From a checkpoint of a small mixture-of-experts model trained on Wikipedia.
Size: 10 layers, width 512, vocabulary 4666, 39.9M parameters.
Experts: 8 experts in each of 9 layers, 272 GeGLU neurons an expert.
Training: 407M tokens, 3103 steps.
Below are experts of layer 7 (counted from 0) of a mixture-of-experts language model. Rows are named router (the router's row for the expert), gate (a neuron's input weights, with its number), up (a neuron's input weights, with its number) and show model dimensions 64-127. Each number is 128 + 24 x the weight over its row's rms, rounded and kept within 0 to 255.
Before each expert's rows: a language model's description of what the expert responds to. This comes from a sample of Wikipedia text that the model never trained on.

# expert 4
Articles and determiners. Articles and possessives like the, a, his, her, its after prepositions or verbs in biographies and place descriptions, e.g. At the 2006.
router [164 174 128  95 114 105 100 173 166  98 127  74 136 123 130 145 117  98 114 163 115 105 140 124 115 145 156 131 143 149 155 102 122 102 133 106 139 116 131 171 143 147 122 151  91 133 100 103 134 112  99 113 146 113 165 122 159 103 108  91 102 110 110 113]
gate0 [149 115 125 123 104 115  95 120 133 108 100 148 139 156 149  84 160 122 102 142 105 144 150 129 165 112 128 130 122 145 118 150 127 119 129 168 139 169 106 130 116  86 111 116 152 108 129  69 137 161  93  94 133 135 114 121 123 145 156 115 126 144 101  87]
up0 [139 156 164 111 131 105 161 130 129 149 123 138 101 153 129 124  98 167  80 106 137 143 121 100 150 147 144 131 117 110 132 165 126 132 106 150 135 155 101 173 100 144 150 133 143 111 145  97 151 123 111 155 136  95 149 124  74 121 108 104 147 108  92 121]
gate1 [ 98 123 126 136  98 126  86 136 109 117 168 117 129 158 143 137 130 107 138 153 118 129 143 111  91 143 120 135 136 127 104 147 109 125 115 157 139 108 129 129 112 160  80 156  98 125 110 146 109 192  97 153  95 148 146 185  94 151 136 152 119 116 115 129]
up1 [135 114 101 147 157 139 112 116 138 108 121 103  97 103 138 187 140 120  65 134 121 150 115 156 104 105 105 111 104 120 102 152 130 164 115 112 123 124 139 110  91 125 100  99 127 178 140 124 136 119 154  80 147 123 136 108 121 135 107 148 102 100 101 149]
gate2 [144 131  93 107 119  83 116 106 111 105 134 131 130 149 118 150 119 111 132 155 132 159 151 162 128 126 148  87 104 152 103 111 124 168 118 167 144  82 108 108  79 154 110 138 104 108 158 156 159 142 134 103 128  73 142 139 101 174 111  94  58 154  80 136]
up2 [150 130 107 148 156 110 148 123 168 113 113  89 121 148 131 100 130 118  96 127  94 133  96 131  96 114 123 118 117 117 167 135 159 160 153 179 110  78 134 129 102 127 128 110 157  62 117 168 124 130 107  92 117 125 112 119 158 179 107  71 145 121  65 171]
gate3 [227 118 113 140 115 140  87  99 117 134 102 103 156 113 108 102 118 103 109 132 116 141 110 137 135 117 161 149 129 149 119 157 111 188  84 122 150 142 140 128 112 116  96 153 154 141 106 161 134 146  83 102 150 115 145 172 166 144 143 139 169 107 129 107]
up3 [129 108  89 140 144 145 144  89 142 137 130  96 130 101 122 128 138  80 128 145 122 132 155 151  98  86 116 143 112 159 140 147 125 172 117 109 114 138 118 118 135 155  74 147 130 140 132 127 138 109 120  80 140 114 172 148 164 126 129 170 140 144 167 132]
gate4 [184 163 119  99 122 154 131 136 111  96 168 118 117  93 163 149 122 128 124 161 163 127 150 153 152 134 120 111 146 116 149 126 189 131 111 125  79 135 139 185 129 120 170 112 121 122  78 128 129 118 130 138 127 124 146 139 103 140 114 151 128 108 121 146]
up4 [123 161 113 162 124 111 131 139 152 150 140 119 129 122 120 166 158 142  97 118 112 118 132 150 162 126  97  72 100 159 171 133 184 129 144 113 145 102 141 127 145 104 139 121 142  86 146 142 161 132 169 122 135 162 141 110 107 106 144 121  81  99 144 130]
gate5 [113 101 119 143 117 148 133 140 130 116 156 157 117 151 172 160 126 108 150 120 107 146 145 142 124 122 129 109 114 124 146 102 208 145 150 114  90 142  81 138 170 172 137 132 118 115 130 121 101  79 127  87 134  97 179 169  63 112 141 143 139  98 113 183]
up5 [ 89 122 186 169 126 146 121 154 136 109 143 116 110 135 147 154 129  91 172 128 124 140 169 160 121 126 134 123  90 152 140 128 122  67 176 120 126 128 128 162 121 122 124 137 149 125 121 156 154 162 142 140 111 132 139  71 130 126 150 137 147 160  98 143]
gate6 [130 106 131 128 142 138 138 116 125 112 142 147 136 139 148 118 154 130 128 130 189 179 128  98  99 116 198 180 155 141  97 115 111 120 139 142 108 144 159 143  92 147 112 172 206 156 126 137 126  88 147 155 101 101 118 110 150 148 145 122 136 158 115 124]
up6 [128 134 159  91 125 118  90 118 147 100 146 122 141 173 186 114  98  94 124 140 151 131 130 145 120 113 140 161 123  79 131 137 144 133 161 164 143  99 148 120 146 143 193 150 158  91 139 139 146 128 120 132 166 135 137 115  70 163 102 139 128 136  83 117]
gate7 [139 119 137 132 146  76 162 158 174  96 100 107 126  84 118 114 160 140 105 127 163 146 156 116 172 101 167 106 154 133 133 118 125 114 117 143  98 155 108 117  86 153 148 138 137 133 131 143 128 112 181 121 138 129 117 135 125 197 124 113 157  96 126  99]
up7 [136 148 157 111  86 150 155 106 130 132 101 171 135 102 175  88 117 150 118 129 100 129 168 162 120 142 176 153 123 115 154 113 137 140 102  87 141 140 145 145 144  94 143 134 151 125  91 113 207 137 166 154 145 158  58 139 125  77 119 110 142 147 101 106]
gate8 [115 146 112 134 124 110 173 124 119 156 141  98 142 124 115 114 159  97 133 100  97 131 126 114 208 102 109 149 137 152 129  96 107  60 151 121 108 126 135 140 150 132 134 148  95 109 123 157 103 133 165 128  93 104 125 159 110 131 139 117  91 107 130 135]
up8 [139 112 177 143 141 110 163 129 124 128 114 132 120 147 132 139 136 156 124 170 131 101 135 160 146 123 147 138 148 107 193 126 124  90 162 126 120 134 122 147 114 147 128 133 145 113 107 163 187  96  90 112 129 149 125 137 112 131 130 135 184 104 142 137]
gate9 [131 169 134 145 107 133  97 138 131 163 119 122 134 157 100  98 138 108 146 146 154 120  89 136  93 159 144 144 106 125 145 135 148  79 142 104 162 109 164  91 119 134 119 148 136 132 146 125 132 157 120  97 103 112 102 130 121 161 145 142 141 108 134 131]
up9 [138 103  81 121 110  66  96 132 176 113 102 109 106 137 141 146 127 186 128 110  92 129  95 132 129 130 148 104 163 124 135 151 151 110 132 133  76 123 103 200 127 151 145  85 161 117 151 189 131 115 145 116 111 163 140  86 151 120 163 124 172 144 119  63]
gate10 [ 91 162 152 137 135 104 139  88 118 106 114  97 111 100 122 117 121 138 115 152  81 112 108 138 156  98  98  71 180 123 171 133 167 159 164 133  84 122 116 135 129 151 137 134  58 119  97 129 136 119 153 109 131 140 150 137 166 108 129 111 112 142 152 126]
up10 [162 105 149 122 116  94 138 138 109 149  82 101 122 157 108 141  80 148 103 159 159 139 104 158 139 143 141 158 127 144 146 146 125 134 156 142 141 125 121 124 117  77 131 138 167 117 148 146 129  73 150 108 143 187 127  94 135 112 162 111 160 129 111 167]
gate11 [153 116 125 130 112 146 145 133 146  98 130 141 122 128 139 112  89 127 123 162 114 118  97  92 157  90 156 145 130 104 115 122 129 109 102 148 130 114 127 155  89  95 133 146 159 147 153 161 110 144 104 148 122 130  94 128 160  98 123 108  87 117 127 148]
up11 [105 103 127 132 142 159 139 126 134 206 148 160 114 119 128 160 179 158 111 132 134 139 131  86 129 131 141  84 151 117 150 103 161 101 136 137 153 138 126 107 154 128 103 108 140 147 130 144 126 156 117 141 112 175 179 137 116 120 152 159 131 177 112 142]
gate12 [143 118 120 195 154  97 116 122 136 162 106 142 134 182 141  93 151 180 101 138 127 154 121 152 127 108 111 156 130  90 161 153 141 131 104 135 126 145 139 168 145  97 121 150 160 103 162  96 131 167 156 117 100 152 126 115 111 142 116 123 144 113 112 163]
up12 [144  79 136 148 153 126 118 179 153 104 150 144 133 154  86 187 132  74 124 120 110 138  91 135 133 112  84 117 150 143 164 149 105 146 100 133 123 100  98 131 126 107 126 102  74 136 165 134 131 156 146 154  96  79 139 117 123 131 143 165 133 142  80 165]
gate13 [ 45 126 139 143 155  94 118 146  71 141 117 108  86 145 111 132 147 111 137 176 166 151 120 137 143 124 135 121  89 167 124 114 131  91 129 130 154 116 115 156 104 138 126 152 118 140 175 103 145  91 122 155 126 149 123 125 129 111 142 101  96  93  98 169]
up13 [123 184 179 175 153 104 131 106 108  83 167 119 153 125 121 136 191 140 133 100 108 121 108 109 153  95 141 118 111 159 142 117 118 118 115 132 142 106 158 103 163 123 145 123 125  77  63 147 161 145 111 120  84  81 146 131 108 146 120 150 134 151 141 120]
gate14 [140 127 122 161 150 140 110 117 111 143  81 105 116 150 149 142 115 128 105 145 164 159 135 146 200 136 112 146 120 128 121 140 121 111 126 125 148 130 125 149 128 148 125 140 126 100 149  96 125 104 130 143 137  81 127 100 169  89 150 146 103 136 140 135]
up14 [130 118 104 117 102  96 122 117 116 140  77 107 144 136 133 138 121 160  88 149 124 106 114 120 123 132 142 138 116 155 110 141 117 123 101 115  68 131 188 139 116 140 111 156  95 155 121 168  82 137 125 136 126 129  92 110 171 116 134 120  83  94 158 139]
gate15 [113 188 181 127 135 120 157 168 107 143 126 134 155 166 147 147  85 141 160 143 163 104 139 108 133 189 113 104 139 166 124  93 143 148  66 122 152 146  98  89 150 143 125 131 107  83  91 117 107 156 126 129  87 127 104 134 153 166 159 143 148  87 124  92]
up15 [131 126 100 136 100 148 118 127 173 116 123 110 140 122  52  96 138 118  95 152 171 109 112 134 120 109 120 112 129  71 109 122 111  88 106  87 131 129 123 124 179 117 178 120  91 102 109 120 124 108  96 121 108 118 137 147 151 161 126 154 123 110 162 173]
gate16 [ 88 140 147 161 126 116 102 139  97  76  76 139 100  88 142 123 162 106 131 123 123 141 121 103 146 118 138 137 115 144 166  85 108 112 135 126 111 137 119 111 157 100  86 123  92 146  91 138 133 119 145  97 142 146 168 129 116 109 108 125 107 164 119 129]
up16 [131 149  98 145 124 107 176 159 167 158 122 153  97 135 127 153 102 131 130 140 110 110 133 101 127 112 147 138 138 112 110 195 159  65 172 154 129 106 118 121 172 128 146 138 106 159 116  84 118 147 132 162  75  88 156 133 131 119 132 103 105 128 127 152]

# expert 6
Space before numbers. Bare space tokens after pipes, colons or commas, usually right before a number in tables, dates and scores, plus single-letter word starts.
router [167 161 139 135  83 134  95 148 150 130 103 111 145 153 145 128 122  99 115 145 144 109 109 108  87 138 138 107 141 128 131 112 161 133 128 118 127 105 109 118 160 170 108 138  93 140 123  84 126 126 115 102 131 118 156 124 118 119 111  88  91 111 135 104]
gate0 [132 150 166 154 142 117  97 146 157 103 121 159 132 134 148 147 106 114 159  88 168 178 142 118 119  92 134 123 105 121 135 146 116 125 104 165 136  74 132 132 109 129 171 131 133 149 161 115 124 147 140 154 146 154  91 116  88 122 121 103 137 145 132 117]
up0 [121 110 125 115  88 125  98 135 133 160 124 168 126 140  81  87 136  61 117  89 124 126 101 115 128  86 104  65 117 140 128 167 149 117 111 127 185 142 145 112 141 139 131 128  97 171 146 175 143 111 114 138 123 139 102 108 116 109 110 171 109 119 166 133]
gate1 [132 150 117 136 136 133 152 141 132 138 129 145 139 177  87 111 104 142 120 114 164 171 107 144 117 137 163 104 155 120 109 139 167 130 102 128 126  92 132 156  88 103  89 114 139 132 105 153 128 129 140 108 102  83 124  85 148 142 154 138 163 118 122 181]
up1 [163 154 136  85 128 119 158 141 134 162 108 155 108 123 151 114 136 113 141 126 123 107 125 138 138 106 112 169 112 138  82 158  98 159 143  94 120 106  97 122 109 197  77 128 140 127 123 131 116  86 162 123 143 119 114 132  86 141  93  87 106 161 136 146]
gate2 [104 165 142  80 108 102 150 134 110 130 119 134 117 147 118 208 123 197 152 107 114 140 115 120 139 125 170 117 108 157  90 156 123 115 138 150 128 128 108 166 121 153 110 128 114 105 148 139 114 153 161 183 124 137 115 113 136 109 113 168 115 141 135 169]
up2 [122 128  91 101  90 125 108 168 108 129 137 105 159 148 105 141 132 115 111 186 156 162  87 146 140 121 121  88 143 125 157 120 110  95 115 106 134  83  92 165 122 102 136 132 161 142 148 122 130  94 109 203 125 103 114 162 138 133 105  97 109 128 157  80]
gate3 [133  89 122 148 126 119 134 134 109  80 103 153 135 106 119 160 177  87 126 125 128 126 150 131 204 145 122 140 135  98 120 138 104 144 119 113 149 128 140 156 116 153 100 115 125 117 103 100 169 127 170 110 148 148 135 141 133 103 113 147 122 153  93 137]
up3 [ 84 152 108 132 106 151 122 169 100 135 132 146 126  93  94 168 141 142  95  73 105 127 119 117 125 145  86 142 171  89 155 101 142  86 133 140 122 132 114 101 184 103  77 166 121  70 150 145 143 109 141 174 160 147 141 155 149  87 147 121 173 146 127  91]
gate4 [131 158 120 166  91 106 137 122 129 143 131 157 115 145 140 122 121 141 128 150 150 133 118 166  85  97 111 142 129 128 149 169 140 104 138 117 121 116 131  82 136  90 147 116  91 137 117  74 134  91 125 134  93 133 126 111 104 141 179 160 105 107 105 128]
up4 [139 130 135  95 126 129  89 143  90  98 143 107 137 100 159 122 146 130 105 121 131 103 127 134 108  84 121  91 126 176 155 123 121 112 134 126 135 148 140 124 110 105 168 141 164 109  86 139  86 132 118 152 125 136 133 113 143  98 148 132 176 152 141 160]
gate5 [ 91 150 113 113 111  98 161 134 134  74 117  79 113 116 112 108 139 136 128 151  96 127 135 117 109 157 122 149 145 136 159 122 115 143  95 141 155 103 104 128 112 130 100 152 145 128 145 142 160 109 140 111 155 135 157 106 123 143 143 103 126 166 138 132]
up5 [161 108 111 152 172 148  98 119 137  84 124 173 105  98 137 107 118 101 149 120 102 120 104 155 104 146 163 122 159 172 111 161 110  82 114 116 148 145 109 130 126 145 106 119 110 122 168 164 136 113 111 113  88 154  44 146 114 110 102 115 122 107 127 151]
gate6 [114  71 131  99 129  96 126 112  96 103 154 103  94 133 116 111  80 149 129 122 140 159  88 113 115 148 112 136 166 144 109 121 134 132 144 104 141 172 164 156 133 113 149 135 145 125 136 150 116 112 158 172 158 130  98 127 112 127 151  96 160  93 169 134]
up6 [115 182 123  86 113  83  87 129 100 131  88 107 142 115 172 136 109 169 134 110 122 131 128 112  95 146 114 142 116  95 117 185  95  90 130 127 135 130 123 147 156 107 109  90 115 121  96 152  95 129 101 158 140 149 103 170 108 129 132 120  76 132 133 103]
gate7 [162 129 136 106  95 117 116 123 102 151 140 100 112 144 129 171 157 146 147 140 116 130 137 108 132 147  94 118 194 143  99 134 150 137 156  94 144 130 129 142 180 103  90 114 119 142 140  85 161 140 106 119 152 108 151 135 159  89 166 162 131 153 159 147]
up7 [127  97 136 148 149 135 128 145 150 131 107 125 111 135 145 112 133 104  91 157 171 119 100 148 117 156  92 150 112 112 163 148 131 125 166 125  88  94 107 121 152 162  74 131  96 177 149 149 105 157 156 135 146 148 139 158 146 118 166 145 124 106 161 103]
gate8 [122 123 162 124 152 126  94 143 118 159 126  89  93 171 162 144 120 169 100 128 130 180 142 126 155 141  97 152 119 138 113 131  86 101  83 102  95 160 119 165 160 118 124 114 172 114  91 115 123 134 177 112 155 135 138 138 110 128 142 135 110 134 125  98]
up8 [115 117 146 111 119 118  92  99 121 130 117 109  98 122 156  98 130 104 133 108 123 129  95 100 158  89 136 100 126  91 173 154 116 126  99 119 135 144 161 155 184 154 140 107  89  74  84 138 121 148 141 131 129 115 131 124 116 151 116 128 146 110 136 133]
gate9 [108 142  89  82 167 160 109 122 104 104 118 113 123 177  80 120 134 119 125 137 152  93 108  89 153 169 110 127 146 151  94 121 155 168 103 145 145 133 132 153 120 118 164 125 132 100 118 159 108 101 128  77 112 121 102  85 156 135 137 155 142 148 153  89]
up9 [114 132 150 131 160 117  90 143 101 131 135  83 157 165 137 111 123 107 132 126 131 111 147 175  97 124 106 151 167  93 103 129 103 114 118 140 112 123 128  84 138 150 122 191 148 108 132 124 127 116 100 141 150 135 159 136 140 100  98 110 144 154 149  89]
gate10 [151 131 143 120 129 129  89 151 143 127 121 142 151 136 161  97 162 151 114 106 133 118 130 101 119 112 108 130 137 153 136 106 130 150 154 176 152 115 143 132 119 104 130 128 113 125 138 158 117 142 134 132 147 110 133 115 101 153 143  88 129 136 163 147]
up10 [142 150 166  99 129 107 141 165 140 132 106 104 126 112  94 147 148 119 146 129 148 143 118 103 111 164 145 147 106 130  97  80 143  99  94 170 104 113 165 142  78 126 122 119 108  97 120 136 126 100 149 114 109 159 127 107 148 130 133 148 136 132 138 100]
gate11 [138 132 157 102 144 131 142 169 136 153 109 154  89 135 125 139 209 126 126 131 159 189 138 151 109  80 109 150 144 133 125 168  91 114  96 129 126 146 132 119 118 111 131 185 158  91 118  99 140 161 106 104 166 129 165 162 120 145 139  91 155 146  84 140]
up11 [176 126 128 140 133 127 111 165 102 113 136 110 113 129 104 148  59 119  99 133 164 103 110 123 131 125  92 162  99 153 141 125 121 133 127  83 182 164 147 135 171 140 162 155 134 122 158 170 143 152 140 150 117 106 160 100 144 166  98 106 101 143 122 150]
gate12 [114 142 124 142 126 155 144 110 175  87 146 121  98 120 147 150 147 104  97 111 125 121 115 136 149 157 114 132  87 150  72  88 122 155 153 104 113 142 144 121 150 109 120 132 125 159 107 141 130 103 143 132 129  80 131 154 130 122 117 128 165  94 115 148]
up12 [147 119 150 108  80 172 125 127 106 115 100 157 158 134 146  86 157 127 119 107 144 153  92 103 127 140 173 128 124 122  91 145 194 147 134 135 120 144 101 110 124 133 144 122 128 159 138 160 134 112 118 106 137 135 111 145  91 120  97 123 156  93 155 181]
gate13 [129  96 105 147 159 160 126  93 150 139 129 135 122 125 161 131  98  98 126 139 117 169 104 112 155 106 150 141 111 110 117  62 100 142  93  84 187 130 136 106 140 167 131 156 152 144 111 125 113 168 172 123 116 126 107 128 126 102 175 130 104 146 121 113]
up13 [ 96 116  94 185 107 184 147 155 121 158 139 140 126 121 130 111 118 134 134 119 161 154 116 130 142 130 148 160 122 122 130 148 120 142 114 157 107 118  95 147  95 111 156 147 140 153 161 122 139 128 154  91 131 144 102 105 129 125 107 112 116 104 120 117]
gate14 [133 145 135 135 122 148 133 113 144 126 125 129 123 140 155 112 140 119 171 134 145 125 128 150 104 168 147 119 115 127 160 164  54 153 112 137 121  94 103 128 164 123 117 109 138 134 121 146 141 135 155 131 129 153  43 124 148 145 130  99 149 130 134 144]
up14 [133  74 159 135 105  92 136 143 131 109  86 130 165 117 108 155 101 105  85  99  84 106 132 116 105 100 115 144 127 111 118 134 101 129 152 144  90 140 102 117  92 163 146 126 165  62 111 111  87  86 159 168 120 150 122 133 130 176 185 140 131 148 112 192]
gate15 [136 105 135 135 165 141 136 157  96 142 126  95  93  87 221  93  86 115 146 142 140 163 146 130 130 126 139 107  77 134 142  90  91 140  86 129 168  68 135 158 117 128 115 147 163 122 126 126 118 106 156 150 124  90 102 135 147 143 177 179  86 138 113 136]
up15 [ 91  92 128  94 149 116  91 160 157 101  95 113 147 140 111 152 133 136 133 131 110 151 139 144 110 159 169 107 122  62 120 120 126 119 106 113 105 145  92 115 147 128 155 118 132 107  95 154 102 164 135 125 124 106 111 185 126 127 101 160 128  86 132 147]
gate16 [ 96 126 147 134 132 142 150 184 119 125 106 118  78 147 131 114 146 195  98 169 139 136 147 134 138 127 138  82 135 138 129 147 107  75 146 158 140 130 145 130 151 119 136 146 114  62 136 145 132 134 145 130 116 133 139  88 116 130 103 104 130 146 148 110]
up16 [126 107 129 159 155 147 109 136 147 113 164 139 109 106 149 146 165 125 119 134 135 136 160  78 121 128 130 174 114  99  73 148  87 138 153 140 158 112  83  97 152 112 131 150 122 143 156 132 173 151 142 127 143 119 138 141 119  95 151 148 128 148 115  92]

# expert 1
Verb and noun endings. Word-final suffixes such as -ed, -ing, -s, -es plus function words like to, with, of after verbs, e.g. praised, capturing, decisions.
router [174 126 130 125 127 122 125 163 148 128 150  85 125 127 125 172 131 138 130 174 140  74 155 147 119 135 149 118 147 178 116 108 106 130 149 135 103  96 147 106 143 153 133 141  82 135 126 128 110 142  96 141 132 106 167 121 159 114 105 127 107  96 100 107]
gate0 [112 125  83 124 187 145 128 154 135 147 113 102 141 123 154 165 137 163 123 133  84 122 162 139 103 101 139 134 133 100 105 116 119 128  94  95 168 146 165 121 150 101 109 129 121 117  78 156 116 109 108 144 112 115 120 139  70 121 117 128 122 142 116 135]
up0 [159 131 146 152 118 127 149  92 114 126 147 126 155 141 113 101 107 117 153 149 131 113  95 124 113 170 153 139  96  97 153 149 130 106 142 143 104 147 110 145 118  99 148 171  96 107  74 107 109  92 140 108 119 128 113 168 122 132 125 115 147 151 112 125]
gate1 [120 140 123 164  89  97 122  85 143 110 132 150 117  83 100 131 118 100 134 122  65 142 140 149 168 128 112  92 133  96 103 120 126 112 132 125 213 129 119 141  83 129 141 117 132 129 142 165 124 134 107 145 131  93 138 156 155 131 163 123 152 113 136 152]
up1 [164 143 173  98 114 140  88 103 137 107 161 104 152 142 117 131 105 119 138  93 122 131 144 155 134 115  94 107 124 136 105 114 130 113 170 144 163 152 120 119 197  70 134  89 120 115 152 122  93  64 102  99 117 155 148 120 134 126  86 191  77 107 100 117]
gate2 [175 116 174 103 109 144 142 178 154 154 178 102 112 158 110 118 137 142 152 144 128 110 131 105 107 137  88 159 164 128 119 121 101 144 126 136 156 122 147 120 153 157  92  67 101 129 157 113 140 129 153 160 121 136 110 112  95 162 137 116 125 113 146 100]
up2 [111 126 124 118 149 161 154 120 159  56 112 129 140 160 151 167 145 130 114 162  82 119 138 136 144 100 128 172 154 147 125 171 113 134 132 178 151  76  76 106  99  59  64 113  89 143 130 110 135 110 149 115 112 147 137 138  93 154  94 121 135 145 147 127]
gate3 [165 112 141 143 149 154 125 106 124 111 120 144 115 126 125 147 109  72 125 128  91 150 102 126 152 115 146 118 154 108 149 111 115 121 151 151 149 178  93  99 129 114 120 120 110 129  99 159  99 101 127  80 158 150 137 155 137 130 217 163  88 140 124 157]
up3 [125 116 112 120 149 140 130 110 123 115  93 100 153 160 144 104 127 155 100 118 137 109 109 123 110  46 136  76 111 109 165 104 118  87 130  93 117 136 140 111 124  92 104 118 155 124 132 120 118 121 132 149 145 121 123  94  80 128 134  75 105 158 168 111]
gate4 [142 144 139 154 116 152  92 131 172 174 169 131 129 117  77 100 122 161 108 133 145 134  83 127  99 121  69 116 176 159 121 127 133 134 120 129 134 104 139 127  91 119 130 142 159 142  59 137  90 159 115  92 141 152 119 125  89  97 153 173  89 157 122 110]
up4 [137 125 133  97 146 122 111 151 128 140 136 145 134 151 171  96 119  97 139 127  96 102 102 162 146  95 124 125  92 129 138 107  91 120 138  98 160 121 116 149 143 135 169 115 129 151 140 141 141 113 133 153 163 155  91  96 129 125  82 133  69 109 152 108]
gate5 [165 109 162 120  93 137 128  88 125 103 172 129 183 102 153 134 160 116 125 144 127 201  71 110 122 132 155 127 101 144 106 128 143  90 141 126  95 151 111 146 122 118 140 104 151 108 141 136  96 147 108 117 128 106 120 145  81 123 155 133 126 101 158 153]
up5 [117 141 105 152 114 122 162 109 190 124 128 155 128 134 135 127 126  85 118 140 128 112  86  95 149 131 169 110  94 131  97 136 130 107  97 115 147 102 178 123 161 135 111 139 137 101  83 174 151 164 109 110 167  53 118 184 138 133 135 119 142  87 120 111]
gate6 [132 127 136 132 108 148 118 183 127 177 143 165 139 146 162 142 126 184 147  97 130 144 153 138 143 104 163 103 176 139 112 156 142 128 139  96 134 118 154 149  99  90 134  93 100 101 115 115 148 131 131 140 119 167 124 148 157 111 130 161 137 124 136 123]
up6 [158 164 112 100 104 147 152 115 119  92 125 107 121 151 107 142 159 135 109 146 108 117 129 129 133 131 129 114 125 130 123 102 122 147 155 200 137 143 144 131 131 146 140 121 130 113 153 121 130 162 124 110 167 148 159 135  76  63 157  88 143 130 137 138]
gate7 [130 132  86  83 164 152 115  89 127  75 115 111 117 131 143 116 167 113  67 108  92 123 129 199  85 127 106 150  99 157 111 139 154 107 131  98 160 107 121 117 146 106 119 144 133  95 143 135 137  95 134 106  91 112 149  97 111  97 162 135 103 120 150 107]
up7 [ 84 139 107 134 126 141 130  99 115 100 127 125 101  98 126 132 110 164 141 172 132 173 129  84 151 152 131 122 139 116 113 137 157 130  92 131 121 134 106 131 110 146 126 119 110 148 164 121 126 164 107 118 125 136 155 137 178 112 110 187  91 129 105 137]
gate8 [113 129 144 139 163 124 183 137 168 129 129 110 132  70 140 135 129 157 138 145 109 110  92 153 119 125  95 111 150 113 144 174 159  94 133  86 122  51 132 127 157 102 154 155 110 155  75 128 127 136 107 143 169 142 132 178 166 134 161 140 171 122 151 134]
up8 [146 107 122 131 122 165 106 101 124  88 103 154  98 135 141 110 154 115 142 143 151  97 116 108 149 103 150 178 142 129 127  94 128 146 132 164 156 113 104 140 109  95 160 107 141 110 109 159 161 153 110 135 149 188  94 111  95 139 111  90 127 175 148 147]
gate9 [103 132 134 101 102 138 122 138  99 167 127 121 164 109 123 155 152 130 110 137 141  99 100 150 145 130 157  95 192 105  76 141 116 111 143  75 167 137 117 125 113 153 139 147 138 135 140 135 150 166 173 122 141  83 136  99  98 154 168 101 137 133 153 102]
up9 [113 130 149 129 154 133 119 118 106 170 101 109  81 143 136  86 119 112 123 118 131  77 104 140 145 129 117 140 117 145 120 125 104 144 137 128 129 129  66 124 130  67 107 121 139 159 128 106 125 154  75 100 174 104 136 115 138 126  98 110 151 132 130 149]
gate10 [ 98 107 145 108 100 125 123 134 145 105 118 105 138  92 136 108 130 113 133 162 142 129 109 161 127 157 117 179 129 151 112 123 127 140 155 107 172 127  87  96 126  72 144 104 109 106 130 115  99 110 169 113 137 117 108 121  91 153 109 131 129 137 115 130]
up10 [126 152 106 136 136 161 162 133 115 108 133 110 169 134 173 126 119 108 105 165 140 134 130 136 143 107 141  95  89 101 173 125 143 147 131 168 131 135 143 131 132 151 107 132 117 130 132 112 119 159 164 146 120 102 105 143  89 148 127 132 122 152 117 109]
gate11 [153  92 103 145 106 128 149 143  86 145 161 115 139 128 130 130 109 138  81 124 133 131 143 113 110 156 151 116 102 116 101  64 110 120 116 155 178 116 119 124 133 123 138 147 135 159 123 110  97 106 121  94  95 142 134 113  87 136 175 199  89 131 125 104]
up11 [148  88 134 118 163 130 129 178 133  85  89 123 122 129 132 105 144 142 185 122 129 129 153 150 104 154 101  94 158 132 151 131 159 140 162 106 125  99 107  78 169 118 121 100 186 115 118 124 136  88 137 140 111 148 167 114 152  97 157 129  83 110 119  96]
gate12 [ 95 114 160 150 113 134 124 123 137 171 173 115 104 133 129 106 140 157 125 125 146 134 148  90 107 132 122 152 107 134 170 157 141 106 119 175 108 138  97 123 107 125 117 101 153  92 143 131 144 125 135 145 165  96 195 149 102  88 123 117 128 155 142 131]
up12 [150 110 138 123 119 120 111 104 160 133 106 149 102 117 192 108 139 151 131 145 156 110 129  96 146 151 109 140 125 143 144  97 150 137 129 109 177 109 109 110 119 140 103 166 124 135 158 173  91 134 134 126 133 132 140 130 151 122 144 126 107 161 138 109]
gate13 [113 107 110 119 112 117  84 127 141 134 178 168 133 163 156 123 128 130 141 120 130 151 162 137 143 160 124  99  93 132 150 112 130 121 137 127 119 127 188 147 115 204 164 155 134 156 173 166 185 136 106 112 113  90 136 133 101  63 104  95 111  91 150 120]
up13 [132 123 123 122 131 141 156 132 157  69 109 163 102 128  87 125  95 109 139 112 135 161 112 125 141 130 122 112 112 121 133 137 100 153 107 130 112 153 101 166  79 116 132 143 126  89 109 122 128  84  85 115  90 125 114 114 127 126 143 158 137  72 128  88]
gate14 [157 135 139 112 127 102 124 136 130 127 121 164 129 155  69 100 137 143 147 100 130 139 119 144 145 103 148 129 130 135 170  58 181 150 119 128 126 134 125 115 138 150 108 128 140 151 132 109  99 153 123  99 116 132 118 166 144 121  86  71 135 102 129 141]
up14 [140 148 112 120 145  70  78 131 132 118 105 112 135 123 136 163 174 123 119 136 121 118 149 104 167 138 141 129 147 148 166 114 110 138 173  44 147 140  88 124 158  91 116 146 121 140 100 117 102 113 159 115 106 137 153 129 154 137 134  87 123 137 121 171]
gate15 [153 113  92 117 169  93 157 102 151 146 172 128 144 141 137 118 121 117 114 121 149 123 120 110 111  88 106 132 149 140 161 114 128 140 186  80 124 136  99 141 120 126 122 139 134 148 134 128 102 149 116 111 159 117 171 170 141 126  86 135 113 160 117 146]
up15 [162  98 110 147 160 128 148 164 104 141 103 150  96 116  98 152  88 156 131 125  91 139 157 116 138 131 129 144 100 115 134 163 159  69 123 128 172 140 147 113 123 113 118  90 114 144 123 176 149 176 120 101 162 134 140 113 189 164 136 154  95 108 133 146]
gate16 [129 136 106 123 128 129 117 116 145 121 172 139 150 107 112 161 141 123 144 109 172 155 144 138 116 152 114 141 125 134 143 147 120 132 114 122  88 175 150 120 173 145 124 137 129 142 141 125 165 157 136 135 151 151 110 149 125 156 124 155 124 173 107 136]
up16 [162  97 132  76 100 152 107 113 130 130  98  95  97 190  97 143 144  95 141  77 160 152 112 132  95 158 138 127  91 164 105 135 135 122 106 105 133 135 107 155  97 133 124 136 156 138 108 129 150 135 124 125 176 126 110 180  34 122 125  90 121 141  80 139]